config = dict(
    d_expert=288,
    hidden_act='gelu',
    n_empty_slots=40,
    router_z_loss=0.001,
    head_dim=64,
    norm_place='pre',
    rope_theta=3570.0,
    tie_word_embeddings=False,
    init_std_qkv=0.0352,
    init_std_o=0.0,
    learning_rate=0.000979,
    warmup_steps=311,
    schedule='wsd',
    dataset='wikipedia_en',
)
Below are experts of layer 3 (counted from 0) of a mixture-of-experts language model. Rows are named router (the router's row for the expert), up (a neuron's input weights, with its number), down (a neuron's output weights, with its number) and show model dimensions 128-255. Each number is 500 + 50 x the weight over its row's rms, rounded and kept within 0 to 999. Numbers have three digits each.
After each expert's rows: "comes before" lists some tokens at least twice as common just after its tokens as in all text. This comes from a sample of Wikipedia text that the model never trained on. Tokens count by the router's weight.

# expert 51
router:506555561431496544591498440532561481441536524524458470499542573545466538503502476523525566433436582539498672386498570501487510521515440597367469436529416598452587513563473454468481513448519466489424560544406422547600495450503434442551549471437518471473563518457409453621540520481523585478510591607588458516489464477497569527482540545418563489470525493577544546489491493574506447571502
up0:535525464580449510551546479497525491442528466520399496518472445600473483480467474547571553470646536563548503429523469487527488536470489484497446545455546418498525570472535528463501494452579541486613480540451462489551533489540477568564485532576482437439643591455484462492497443465448496537446449473507555548529494513518509551498466504594428492611448454382507470464563506404555493662458
down0:525380564491527504455475485536522458493504543472492459506483451508493466578549585411512491471431480452505595466600524531512576375546582569534455502530441562553649462477478483565505486625480503545497474514556522585501494381491572487573565409499539501513537534374546451439440528457474440473531551539523463457454521536427588456527542460478584520450503586493500506431514506546439537555545
up1:465583477444396530424494557551422535445485474439443479557561545464529528474532611437498481515459560488453516491564487490361463509486508498536468485467471500421451472456538505520567514556511517499461493534500588439512464480498578430570393386490522573525505540500476552511543463480529471498551440552526508516477545500499476498455444559468405550492500518456552474584389480470457408419480
down1:498563476532579565449517453498491460483436548480564519569494532471460569442553508505472432541482401532571529503478534633569492529513491579386526556504537511537444557518466497544521556516568523400451568515558624468414517487451498480536469484449448356525546510501495489460562565579577498441543553501458569469619549537475478520550469470532612536453511530472420511466501456530538559550450
up2:496493555431557509485616576388416492447538560481563494481555518505525555552423547445585428457482480539563413446498422534431492505579513492454490592503447512422478483515456508502417642476527535541511555562501457479563451450471485557499546570478501581483730518569517472519491480494459584401539516474479483487457540426554498491493496518584566501469558563413519559431574486499461502524504
down2:522549530435474422537488590523522556515488519525442599420512550517520448457453462523479512492529440522421557474527393523504453509531512449550516520486390454501561560473452501449521564593467469444460481495453573454504547468527503453544532490475491509573386484572491537459522463454579426513430521482440463451560560475434472494542542553565463444520526549570376529549493474456512599533590
comes before: "\n", " The", " In", " He", " It", " This"

# expert 7
router:470502545477322462526579486530554516482516553530519421525607494486414422582466509552487570425480487495478491485439532458459452538491460534459555481571500518469512523541477422533415553463579574511511579483467445487537487448508451499549515407556421439415539525499456455502575524466530549504489437588601562475602426425451542532456501505468465424464579450546518516546471394446514495557596
up0:484555490571483505399544468512514472522554420480450518480503516551635453445543530530530563419465567555514518476430492495583480479421389497464540512478578531516403484565355534592515568481607488488559537506466439507567496484622476450515533496506529595455551513446481530451478434464512470604511547502516372429380480443509499420430545463393563461568533474537469492524449529441497472560507
down0:497458464482419502531416494492499416388498501556537569532565546600576467592524490507464478471511498531474530604526460534544474495558580542405573482416476581563463485426527508451483396507536476472527493499476505503595487450475399519406450528517394589554557454531602498540452570524470607565641514481566486508431420517535497420528487506465521523488500542532423497515509456504511491450480
up1:551487490443422529434518441524625435455595519435396498455628523458360535612493511493450490533417547504445511533487461420552487540466430541431492540596484441469478471513481559539524590437502511475499584567500483540512484468402503490528475442457484546600635513478514400487557503417433513514514468543530566451453420545511522536467513451584524469471539582603518567471603556374519547385470
down1:506542381523488472535534520536532498558548537492407540545463580528657509461481511374513553432543521651434520517521536545498524454511473424572481515501468465586533467488507589550535525506501536568548512479466491574530490413484429568555453468502424458436490505485443503532531521426464570457618573537530472422475594605456578497496439437564508468502518409472589508462479467473414446513553
up2:518583541512534528501468561528494512568497461505476464523565555532419531408515529464497501486553539490449532553560626447415455541587583454544464497466437522502413523499451412561512455470515529524401441571430525474549536524492538448575517592496475511444478497486452585444460463522499483520589487528455502537430497550416413504565455495521498526458475541524446543514525531524557539378451
down2:518496502532546494469500470474542511456414504544538384430604597401539471499534497548488584465467451524509422429536486511512497470446412560547489556523483478488471464551471466568417472518508421582556513472560555374495398492456503501493494539579471521599557476469412525449575472602549483492431479475469513574515494502422456499496522484522546506525561422536491512501505481510415464536540
comes before: " |", " ", " of", "|", ":", " States"

# expert 67
router:481556572478475464458521421537499452450588547433452396493519485468503540506479485525533544534506553554475596438478478554505494548484486574382548515507470527473580501437478449414441495505532500510455580590438551543546472428484442426508478419487444439448651541481363441496465536475525512405578536549587498490487462511447491525523494512469547550535514505493521548532508535477521421495434
up0:483487546523493416550568431466532542453440452468479414540493491505418449470546454512611448388475440554505459414469532496498408484434423547473473486536547584517528562479444466517572546447574562536493532488510513578512533470549491475470460448493493520397460517484320452583568471550466431551454417549508467481550543511437514454456556545538514469551535460543429586523495558505436410488380
down0:492494578475476437458466607546531412542516485529579555462375493537502601512476464473518470602416488535546562550534516550530559434562454519486491496542424404506485468625436565437466522495383559599568577543542396506473521587483589633512488519515532498507505437438590486460577526532453506526436414464500525562480469582388535515407496421493593406523497497498462492507504574547535585513469
up1:492527435394543473473617547549558529385498454448510441489431514477449529569463552503540490513459552495415434491373480470458481519427498453443465445447487512502534533563482414523545388414482475475560540448471527527528534505585533529518571403400468474552492540451420521505531488463524519396475556479607577528524514448480486497450435420453574491423604544583589504537478509476517573581473
down1:507609580479484531482485517500416442488513533491529532554626547428473516503464546534417560591463546597446487547510470586541506494524473472423510545513477562473546502566496385471600481473525473590476461456604496449467514503511500582454526414538517461498440491466575633524455479468480512532503541479418543488442502578541524482490584464522521425524482593546474545477559416529518522571458
up2:457473493421484486480510484580504537510513544499520450505392421479449386492449555562549592493506481512546546449541604546461541535524469484532515484505530504485509495384469523541563514582593424525499567455402426547553525495510558569478555492519553510581589513484485455568500487516535493545523525556521479506502396470483486556588436524381517487489525452497531530600532522520411525495547
down2:443510554650526474501517500557464486483550539490506468468469502512447493537529490440591501456439451578559552507536605572497474433530595482429528520501501518532583534415455533449393474662508405482493500504535453421444505507467502473473427539527539467550461512497418502485545453571525470409448505533523480472511526503561465553423491397503492498457520553518501492485534491440508409560465
comes before: " |", ",", " (", "\"", ";", ")"

# expert 75
router:404525549477465518478497458501530456495539523515428433475555549608447499486406460507448559472462515484499507471355503519422394519597457512455529506507471550524561520494439445432398454439526520562494536445479433446504470434495526492495533494447549456476517549417447487510520530520498523420502517612562513477557502430474611476496501552511483411518553505574516503471574437541503414576523
up0:431437541510514436480522500486509471475590534531422436489621481491468478468544517539542484385406415597492490479501592454531493480480410478424434521544418580461504434574453422415385475474520487502504584521524472510484481458494459507520539481466420482434470456504474519522536478525508465449531479394504495602494510524438506470524468501479516442440580493398502455511443576546469342497479
down0:479528523536487506459549434397522546527511596469507447466584467414520496473406434550437438446511601498552474479482415434516558513439467477539476459544485488519474599478445474465566463496472460441500521424433462529477506479560441471560606450436486498470456505567395577498454562550508498451493444470444465536482501488552485494627565503541430486474469490552450447548496455520581490531394
up1:444479484466619522425603537567554483517598576440487530553553475562502509480486444539491490431419498557510441534516409449520391500497475563465482548561493504438575580459471481457558518535526426499502612455547512460485567535523528519530531553483459547469546495434517452537593508542541417411473571459465544458639538557434545450466542553577495460460486471561508514494470460497492462603417
down1:420499482522571513523477463593488562439419387467637544570464523544470519454508401493544462499359482499550516475484377522521531574471453500406557426549435446492533513500544444625620539450492455633463529557467443473465514481599527407533568524435432486596560517459540518547577492548451516466578492592533480546424406534464503511387462439483483459533491507474524514560506480528508548485429
up2:514563554530519556497548512477508551557455545535475493526521458513454491482481544548512623483532503519513566478531493473477475604491530592486465464553458474448469472448421547440478469417573493536472511533514498533563509461538525492574524449562478466561524612508461442526593479419575474484556599585587470571587441470469554471533595553535576475476542448521502516503487568540410528428501
down2:437467522485385503456522543512446449494490485492552500550540514561493542475369561551627432533470450560489503490533504613462471509452561506487499432482501467480517390493565531406559483450471545495583530534469484463511431468396529551571542486539386523444495482486562361520580463440555511544526602528539517525533447515495562446476439505501459599473493446509437452435423514525473502461562
comes before: "\n", " |", " of", ":", "|", " by"

# expert 48
router:455530590511454501513570392517558438535455540424458408549605466516457524543491534506507511457510553546531538530405504441484481431506525568497521469626499461404567444574444524491525486449499479473430505554454483530532498431607510522604523476475485460475582541498431478543611521571523503506521476492504456431479500457525527555457475466448484519493561518511487587504535489482540473468468
up0:526486467500508540440576464484474533560484567481530451551538588459498507476524507570480561518403522493554510498427445443552449512558520414486367423456478458491458484466358520535504492425618507579511423443518477445520472463496499479497522535441472491574524450460566474454516497518412504423523491509443614506555534515515547519440439382425512462428460544514466473482508470467562411489540
down0:460437483546518548559432492528432549573546499447559587495537475464508477498477561526408426563393457475482517498510533486503553548404544524565501449436484442621436600448453617528498490473462492475591558499458518423488456517510477505526508420479514433583386504614497533502522524542534471545563480522506461528574529542440496485497520406487524424470450574553458438394460449496407445466429
up1:360531560406525469569514507507578564484507471596498458508429514430506528345523378409539466504522451596552596556529526496517489512551544481543428373516506505492495469522516457492512430571571507592463471575499488489423495552518504475490441526479493469505475500492421514504534533485479658441535474465462483549501459480494590518488415533566523541485501410434480494440373463610519586459474
down1:544430453490517479479520617459464516547664534520541456352464523469484462536517533547422569473477484506503559490399477523438483425519620450469492547587427529538539528581515481475496530527565418498549498523555543486409502559512516539591599514599479472481600498431502465502572410527575580501545511636496489524478499475526409506478494448454529446567532522519434525480530454481577448463544
up2:437542564547556532506452498486450441466540507448529524442514582534539567479466556530493551497445541510464555453548634488430511518510441474525406538569501463454506486576612535445485581439497510522535478514484488447537456543563485595614620481541473465543433619479466502533430568457511520471591488529440490464587511493595515476492548625522467496504401459500527521456492525500450555453555
down2:429484471538474360446469505538507472484519405508479442483531528513461445497469515478445447471560525483443449521486596479535570494562362488531417408552533472496504513470551535521450458471471437527507476594481478507533585411459528556470512572508516546520485532511528470418514550463493442409609388491447401426465487487646500590571537512501455456467483489616564566531456489546435518545509
comes before: " |", "|", " (", ";", " coach", " season"

# expert 15
router:515511573460456515473555525584564475508483554448479443551567496552505471579433575557518529476477628514480495425363456463524519525521435538524470415521445421474572548504449440495449490378523525495492589497471544490553425537554509525546542440542489512513565486539448501538566545541501564510482499561617443438556480439473614493509499558497497456499509502565505566555465451510477478580452
up0:456541576559472427541561511528490585432542493563469448523511465608474508548458521469530499554476489464517396483565516478535484544529472503545631426490484464489544431457437433397503434458525657553505423472473467421472543440582449463519431531440554556454572562576480570524502534534418577373597450448550535460491494459455513563495466477481505483469510505561545524622463640558406558437556
down0:542549460602507421385456512504541497471504591478496498434475467487537503566575508450432424555457522486496490461579447509503550461550556508464511585588419548548482466560561506539554600519490527487501487487429521571477540451469558488479440525377482606555475593581502603484523472427485507479516612535528430558384504532499536430509507570555529404483537480565514423480518526516549423433518
up1:486494488432436479530567478474522505500575478469561492449497472491383509559453456546457475415446542478437490492484491401428459500563465576505561433508508555370524522570446481544597505433476539466440496521441455562470464460516352494465502438448511431517515560516424489590672572430581533519501450530444366570512572471512584568551471512435488568566526489546449476506543541543498514468520
down1:482391494503424473461492602498490437512483473494518438479436540502511565564535437466469491470584495432463556560471493566545526531511476522543490445568506541524523419526526560449479564574448450571468486461579562448444554506502423497493432433511527488554512419508487468558538462452512553523503489583525465587550546464513534462394525535469527512453550511460478495566540509421440515484491
up2:428532475573478506481482513524544561554535491469513555481429460430453482467456551523475488368472501486589486532498564480619492486538446502399495409582487592401485456490494515530517481537491573621412436506493470492511508511442454547458589532497567454518645462524464437515530518466420509473551483438521495443419500555559455463545564507462547503416492471532543497526548508497600539585548
down2:515439398532548488574511462476476448547505600534531436530464472521532678482656476453461488447437499422484469451529622468557478496446614534568585602568501551526469416573463458528420514549484560402573572480534447521440520504481506454424572570471512533495469552598582530497437433540526445436353514512585417396502524561496446534485477533401490454591445509440500479528552397389515552507474
comes before: " ", " |", "===", "%", "|", " Team"

# expert 17
router:523513542410475523508520518607549431420539498488482418594561458528439524460529505511516539423490582544481549451441582418569529518507546598451523459524460502414554586516472377475481425506535541552441541542399443481574452453559441444467561440494473443420528585506344414527519522486533510483633492490568484486527494566442527508478485471474563523453495460494505550524430469562560488582454
up0:488562542546555508506516507552577456464565498473460428491563557612439479562568544473491452515451545490432609569534535538495506471520436535547463475474578455508563441585538470577416556449513562541440518599545578463465433494516502580471431494487513466461542514562423462469562491528476503578526487530457442496490424542471545529515552478551522559556528523544431552480395520465547515431506
down0:527529517543512458529430489523416542526502531465424568538461520497423585559485554435496520514495533491518542540455549429486500510470418471453422425466398484452563439540577495468440531577458541494379384488471483582528430470467496505504523507544469492509543500532572494486472423583495538642544464519523583543589515550498540482409468517550490561482545470433430484518420563546566566485498
up1:443524517502497381535572527609465475525520540450470457555472477474546640502508470558495515590307552465465515513471520461495523517533549510453467460479387465488544547502442516449453508543503488586465461431505550521504499534590421351535407445563411473511485549488429519557473550606496514476492471523622471529474468516513458533437530451455532591544454472594531491425429508517565486497410
down1:448541568500523466640389509510537495513430513566511452482491522661453541512544457479458533553489522503468468515504441535527525538441584492479457527534509538470517555490499477528497482454522542568548417470504498525595514564499504580426520554412576485449587476507479474552513444528585435473569493510467486454507497495547407487552488551424495422486415574513538455568533480539528557561574
up2:489543457497477409559500518443588492515483484442411547525405480560502588555486599448501537489453389487495461465432550426409414482443494488519577529604470486477597530576523478466545476538509452449564522470510535540489586421484465532462542568509465467496555566468406530451464534518434492474587382511528442574480495439558493555485415522536410495582568433464546510521532480550507484424543
down2:497472601437456551483518506468484463570490507525494503475505450432471498464556421506578552430535510550512456497488476483492507453496475501551496526464497473543482484503460520482546466434577475406547503551532546486408527446564543577475513488472518550482493472530473443571610492511513504490542470518479516513465491445558418494548530563477447513456386502583582480489510478419471517545500
comes before: " ", " \"", " |", "|", " Nominated", " Best"

# expert 50
router:477494579495516427477537477519507453436594579461523472526524546585505582610527549499555580552488607524473476497449534525503408548558460515448575566480435592520538543565546450454442397498512574498523558607495532419492376505527462448499545506429445446462537611491430430466546560446554590431545458497549530445566477398454542503431415443435562481567528470504524534456557553475455529577503
up0:394491555470465471502536422558547545514524629469451499522499520408467522572490584542497499459389425606494526482514576521519455533461558525471545458513445571512511465471467398529539559469544551521476430582524381524567439496495468477550535565449530521528597595537363519468516556528526465510529490485450439501522537502447614478550509483527416506485475542473545496497496517505544447438473
down0:514534568464496520435494508482476433466563532652473494457435575478546540451526535459434594444585554443459471497463486472571528515440519479573391447453570477496530515566418454554410571523553417545533513481480450470468530426447516473458523496522481520534446482407472502475431477471522544573532447566497604510432523500503396565554543540551545521416457536450591410481498436439457466533507
up1:464462455490539467510517466468505564509538529492508434562512582586460595531513461515594522427455511544549574433445488474486547459513440564458531380446530498431590482487546502448435430480418597464481527569544461582461429506521485439558483428528558464460541487500460420484596505514546552518572505474470422511467562510514588420514521533482546546485549541520461600561498470565453512506448
down1:533522496547551544481467589462503479493478433419501522486482490481493488552466466529427672487534532651636537514501476501480567534453468450537502524509464514493520541443510434546480467488620508547430516554490452516565533458551554461543495488476513392646585586455562547539429532485494505513579451571408481552531500487419582504443373458545427425539588530461480628512468519512470493485516
up2:521500552508439496496595511502540541463542531528548412501479536436479506488555467525530587498469544566472513431441488482486500606464489433560463492587453546471447620489525448553461478464653576537421545540451481463501488540590443462406564385426443432428538550521382562530481455556554545533601450510519498495539400538424642429476563462429550444557519467491474454500532420579466565489523
down2:485538518493493456547450533581411510494516518452552526580548459418495522577525501437486422520418553530420468449544523571450558454538442527513425503489490446536543441440356494480557442464480414466348522535480479404519474532508494573495465480499441539470539458434390491533538501526584616467598519561478457431523528483455529530460479423461510473404511552558477458468442444510416497512522
comes before: "s", " of", "ed", "ing", " to", " in"

# expert 76
router:555575562442434425558575497503525438465574584475468410535583542517440571482523495481489573414451572471507490459453531500486493557478429548530491468516524489430469565501411464445467491450519589497524500527451428519565462461488521509526476450417511540463537559432406543596517476521483531433554451560530471505497434410516528539457501511510564464474559460545623587483522427443559462482457
up0:503484538448422578557600519482505494504437617514534480505617511604572487430511474449481543577499522441563469437497542544519428540522486505492487527508413451465557605510520503375448627461566610614498458468455415418528571513475463590467549507534548529469583451477488441505467529584527472467525495528499448524471416327488504524497567552504596581543526542575490468473523509486546535542415
down0:470448463451495460486457586462549506420549533423384556388415521565500523544532553506506558519532509479454548537487467462532479504417564468581482571490502483448544502545528501437493494485455560395420432511515431522498545541530543513467415490476422425542486451540470552484482555431552480510512493571474537523523511521558487555566500543459527527477531513479544515507527478548474571494446
up1:411556557446462527556533494453562509487519563469509514496504576510425524523507513544447468495510521535503539508548523431458484477434514543473511446577566533486458544422454539421462457459490531396506476555440491482560486402435541438464458504463553562506545493495493487471535467519526491447561540531554443526430557521533539507464468527460531546572513465442507584499559440506408549429423
down1:439452481455467591542596410462554451435419443475582444557487466400475390500464483491555560507454514498518459431480548503488536469508417487489506564508542526377537431541491491504490469519447501482554497540554498412505533424488567476528505471543558552503452459554554443431507502478450492495575447420507523445368530423565538411535471525476498538518416441518549543454547522450395425444445
up2:515473623503538460479615480587545493524500541536504536518526486603525417548391499548456558428461543541519483389431474471532390513481461513480499527438381521464558460483439480348489544489552502584515518496528387504620549473560435474472576556502482435448535495436487423499584583516504535565495565482552415475520345456510483459479476568472539478482518418559561502541561499444436509544453
down2:573509493537488524549490464552448516534572453592604449550541601488378612502558541495477514456503568470545486464449573537456466458444448517399427457453492524467427458521473487472485523523501492521571452493473524496536505404503466484496606480514490554437472592505642523475465390594548519551479475478489582484454532452428413507394481416560511462535531491547385447441487416434496485505605
comes before: " ", "\n", " —", " +", " −", " \""

# expert 32
router:534524541519374472528530443541491390500528507465463476524527591578442544405469462487539532431475516479485544396459446494436425496521443536468480543502406568490530537520394461504466470488561497526490544495480428449552409415532454450521553436494473467460533582461422485535595565527475538392603594520581434452585446450394484551498476505435589522506496481508513531576416448495525476497503
up0:500508453492423495457475545467493500471562543452541457537474547551474547505492584495469492539596527455542542464493485482467487490467534417544427465521521491398420435540560514490498566491432442486496433559504454519468449496578558562521544583466520525511544513465460461587533530483572477500562390504442475525419419402479485622477484494388437512471502447435527525541510463507403470472490
down0:507560486473522462493513539531409539521439455507397407483509438495502480524546478519488595527515449486559447520576450511390498410510517517598537535503516472459449473490541478515377523491502570532474520519476533471464468503509403542460580478471538530556540495399527415548493505539505455582522418420414444523508491454541570548483506566400436549532535463571456523487486558513474502402588
up1:545496443502477443520534459515504535405493492503422472441521498472549521463528533566576443559482437456434464443460501492476446454613487534576455473489435544433574564473542470471565462441431464553543515527503536507470379442492375528530544490508539519485634559387442402581499482554598598575483589481546510463532483511538526509428497515564505499591467498461518472500542485492410394558450
down1:448443547377553531484543557499507545443595546500486558573475501406456498529552500531414490556491507460441402447456523467542661539514477468425485487562531462602515623572478456460542464437540541607539364389487388475432564463525479393465542562517459510437540478549501487543502514448488521500547500395455406514469501472568477438434455577483419569500467456479511580439502437480542466446475
up2:529487516414530515509512459521438505575571561528437556438537465477465527444452557559351508481415595462477504540427529561541461543491519567533441496492514443446470524573449483467502464424596494483428555561518510545486550427549568543599485519458566606499487495539417507471512516422446473402504602507516540547445576412437460584536586504462509466422439568473500479418424477435429404530549
down2:546462473487451461511438458573539600613508483387502484567569455542484610558507496531585561441407530507498475550453531572549475496493503493486416442485492547552501586477533443553485494452524567529533550519502621557562533390531568452483483509500494499528459543522501490432553516535492483459439505548525481473543586375459545464380425402529534462494483546448445501425441390488465484502479
comes before: "\n", " in", "ed", " of", "|", " as"

# expert 54
router:501549559472410484582556440528528434483545630497512516600482535578476587484514568529475525456372573585533457426505482409480401620497482506561522482516479467511607550530439474445433458381616578534445498509504476462570474551484479513618566472534460518434602614510462436495589569436533490416564524522519433489490451375467506492477450456447493512343517508486514562543534532444457530485460
up0:515524457485405501499544479493522470515491440504472458531442558506464526429507414482416546491612430525399505452532462488426462393540445473535524488491501531503525597433450437485501515535497445457441686507490457556505572559542444513474417426529493493447549420510438582563489531474552476467526542532589531563492438522533496545508561557467534512422422489569529550530457386501453484417495
down0:461569452526559448489533556447534470479458601519557445496538434515551547464390562521497527526461541471591505516456476487487456579543481419463598579407543487583518480576474519503567467530556392491480490523489503531496521477569562512530458551449425382526442435468574512472548521484547482463517533547491500539508494503473470435435545470462485583448469399456544518472510455554439568459495
up1:563470524525509494500557515469457516567456456502476504550436419542443471496499516479547455531459509494498471533505557493436395469491578503440406475508477536480612660544551540538489435474577482503516509546534499451432502491498431560542599540549502436472429547497442499472492486523477462488553574505504381458576500535518556629541497532440490455510497520518471474500529493495505484457560
down1:524572561538582543444457588489523590535559524565440550505399525491475478552446521435566486458463496455466406417516460535570435435463437520513552473521501405499543481478543461466481466489480524585577462521580479524480471522448469465503551577537497494462558549557500529533445492548524594450503525455463412535485409495489456435471458501444430552511524489460505513536469535538437513488497
up2:505540467548518607473418480574479505533514539507483367465539475350475495515464586523423540394469531477490560457530463457548469573546433577519506506525447538485490492518493431519402567502586530505545442445489436533514470454539491471504612468475506449498464526440573473396440481438522447371556464576520468520547574506430515490506475427534514479512610484426458498555481460574477498538556
down2:518528468533488458458518465478507476541398497487513574455507427500582570419456385408540531558445534535455421465482442555464484446566440472538540525491464504553435526525423535483536445414498428567525563577400603438533457525536513521424448445426414425388497577484489473499457564541399526559440445440529533465430557497608516547489479537410518535504473487481534475493490519543531461436609
comes before: "0", "5", "3", "4", "1", "2"

# expert 73
router:503513597530471454597600489461518509431496550509403476552522511516459504493487512538563547499482535583509545428395503456448436525516444596474505488492496517443566477527477377497472526433540595500499541586483477500505482473535460510542567508473450504424502548485396415467602569420589562474549536582535442574556499484482550526466460612482545498496536457505505603527492454528470512499459
up0:522594532527482520412557427531508503519539465444484458513578524446504525533471583481539471506520497498530481546503517475444522450583504498495478564454431553427497472638476465504469559472554537551525397576452431565497468468454514508489471483488527441481432529520495576539502450528527579440440607468573476552561456471511456535488481429371486526499385481503468435512385518604412457577570
down0:597489497450539467506522449453491499449582469500402555567398449430440532477469430470537516456493491465500482553504494481412561553511530474553531530458482554475544575546534446440530487583446518506557416516495522460398359452456473490542459538556511449453469471597495527483467580516502451521577579484512575482486556511436524496549508487483502568572433466551493496422545499522478420565539
up1:394537511457537509545498524495510475492488507499546517459484471555540527550467554576480491432560585492499487523544612569551367514538510473362547449468459508536503534410574423401553520601535419509539498483606466576471534548497610493485593474525541489480462525508431535478515470469489494447469531564669561465466461531497588517480520493455450415532485506568460451491481539460416464491613
down1:530513462500348503500493416483644481452553451512547500528568478403484527467495494413540474567487471508530567488500425527510484521551516458602388552507492489462493503515444508516471474521475471560454474456451523407505472534516441515456409516500560541533480502455516519556565597435523529512539448511397536578507585483509459539554516543512572603539487413482519535499374526513505444592415
up2:363528465533525410450490494476520526492492540525425548463436472525453528453510540650475492508467436439498461485575544537442467483349480385495440510497531523563506537464496517586435530527396457497593566552583482608524490553559405424393477477486435499483469444556496526515560455453500448517489579554462559483474476465562506495503531573465562503503530557431471493596426453505485507512439
down2:538516486558548552491519526605477435526484522460608515484504468512409522537581442397511550500548586506452497534544551478410472508565447463533514612454530396554498558460501475453543474409484539522497487537527497534533469548501467495565505516454622454553628528524541546444524527478511494509574466515542515573560466486441530524460442557464536420579519376569593496509519429513501495462492
comes before: ",", ".", " of", " and", " in", " are"

# expert 18
router:480497573479459461510584460504541399381641481458418471503509490545430480510546526514458527468442591522480537456493525513572483527508428610495527531550493515436456554515376490441447461429504488498427533565477443452528439463562480475521534501447442466498561549470476423488573578492461610384590539491607477525486488508485465517494504457484604481518555523483557576496505449477554403577542
up0:453525539451444474467595429523498506459557511491459498493552534488441476512429559548441489545561505559501517405425519447472505487511514536530518408456488498399573559568470551440508472383528523483479472589415535518499435457456411582545495542545487548406590545547457538448487449594452523444488568463591503459567508405537538531500518533511493498549459479473448477501533444559444493445506
down0:524477548560514558465546549586510488543473566447505499508399535537486456489534490532517553499457412494510466546480490468464518468453507589513486545573518431425562482487523491467559436526517488452480528505550446495501475523548418499552506457450496469494474422541485440414532430505442395463450497527506495424567534451515491481528614468454420555460512500554406438571529499495546510379514
up1:506502516422491597469537411466474529578487485482475541486558531502538421521510465519502567451539533476554522534529498461510382534522535556466499581544485522440518525501421442407487459549514506489497533454601401570496547516536550528507535431341517420531438512418550571572513586508467476429675595575482502476465472403553449470537591503523430527527476414528606527572534601492456482441399
down1:523442477532487494632448539494524493511565538497522473490545628450470456528489445513500503601580573516444516514531497500495368481486532535477461547430440444553492425526481533563449499490553497498493423464563518503449453522511544569475534506499498406497440486473525514539469554532505490548589498516464502469477469528590492556531495471527583540462482476523520475563429525404438536467446
up2:541483461494513536547530521548538545559525467457488415541545482460495532497515534548533446504461477496605448465524580406428519465418523515423527558536463444422557430524567563566492445448524533528480409464522468532607525542428489466549548574419481619587523542537464526513492533463564558458537518524519483427516480503452541491548507508487466469443379479493487495490554494552542388539499
down2:542492440569558513476538514443485518557519529493486517457471450507507459578501581514507451503479516630582480588512530433520532441488451502468506493485546473449606500546560594606492530678414483426528460495482567441453516439447421453427532501403609566531528467558558513502514502549529509515579532447514490487484460543492451511498500470449500578499514559383553486551483533498432506413475
comes before: " |", " by", " on", " in", ":", " released"

# expert 47
router:509461568467380494508521481524502438400557532499500488505490484497485584594550484507517572489473587539522563421500537490517439477519481626451554526516487533409561571549493405451422468539494550503469476604472385528542431398513484380519521485429446448465586585448463397464510525463517535464586558494541518516503427489521504548479417501467582481439551462461543544561481498481491467503480
up0:449532566410421430486457527415516423511588532514477507508457517525501545595412487485527525540422560596493484483448430382531483474511512540492446409545413510460480486617577403471520584493515505528502598506446533441479366406514423449501579484508532475466493584540502546537481471503537531472479446428477490507435458541444592492496469580470515532524503487536514499578493519556476403493605
down0:442524402525478487522466513485409443444556471541464540483407515524466507505597426547415528549449499418506480407509444457553489486548497422508479585620512535479507530554547371423505537506429497499526452520492464516438506489528471535414475505489565499475448520483448436537538478503479450417564420449435522473507491446574475502534362488523510445510532488370424494389501527455583535445459
up1:532468513497497521478488447568399414439497488582515507544497496568536453455465431451533530425476522505429608477534362491543549546458469505501434492451562534451555486546565521472429428508432534493581522508532525527587446501530524473478535519580557517427493560520429507425499536466502622436575565483483524496511379460400484516503546463534568476438388549445590500509490521554421588472399
down1:418498505474558463438496398490638554452498484532460490421532484469486521617551482468487504521410590468528477492419497512548569465532561500498479483531524507447505518470439487482513511492499491605482529525581527515499520563532436531547580518428440510589429549493474526552583410450451545499514469545432459561434554574529434453495462455461517468478474513589474486437605582548411437476539
up2:492595566523490451483562519601520512381534565519561487558462531488533467439589537539580583491519528490529478492569485426497545575534559575441355540499483532536532489501530511479471593513498525437519577466476503415491426505583414536517498482509586412527501516508473456508435623427468537502497488537517536480641502494462567517520486568504566437512488488513456501625440463421523521526525
down2:516548582489473441416474465440538448534444521528591591510555446474537517507476525615445464514482565500552500518433519524503537497464493480481468492452494537456539495455499395522483555439590457461510436492513412564539543502599514480470466490404489472445560527519405476562533428467473513453503534437393544494532465524432486534515495483544555513535544450473601591578512488475445494571503
comes before: "s", " of", " by", ":", "ing", " film"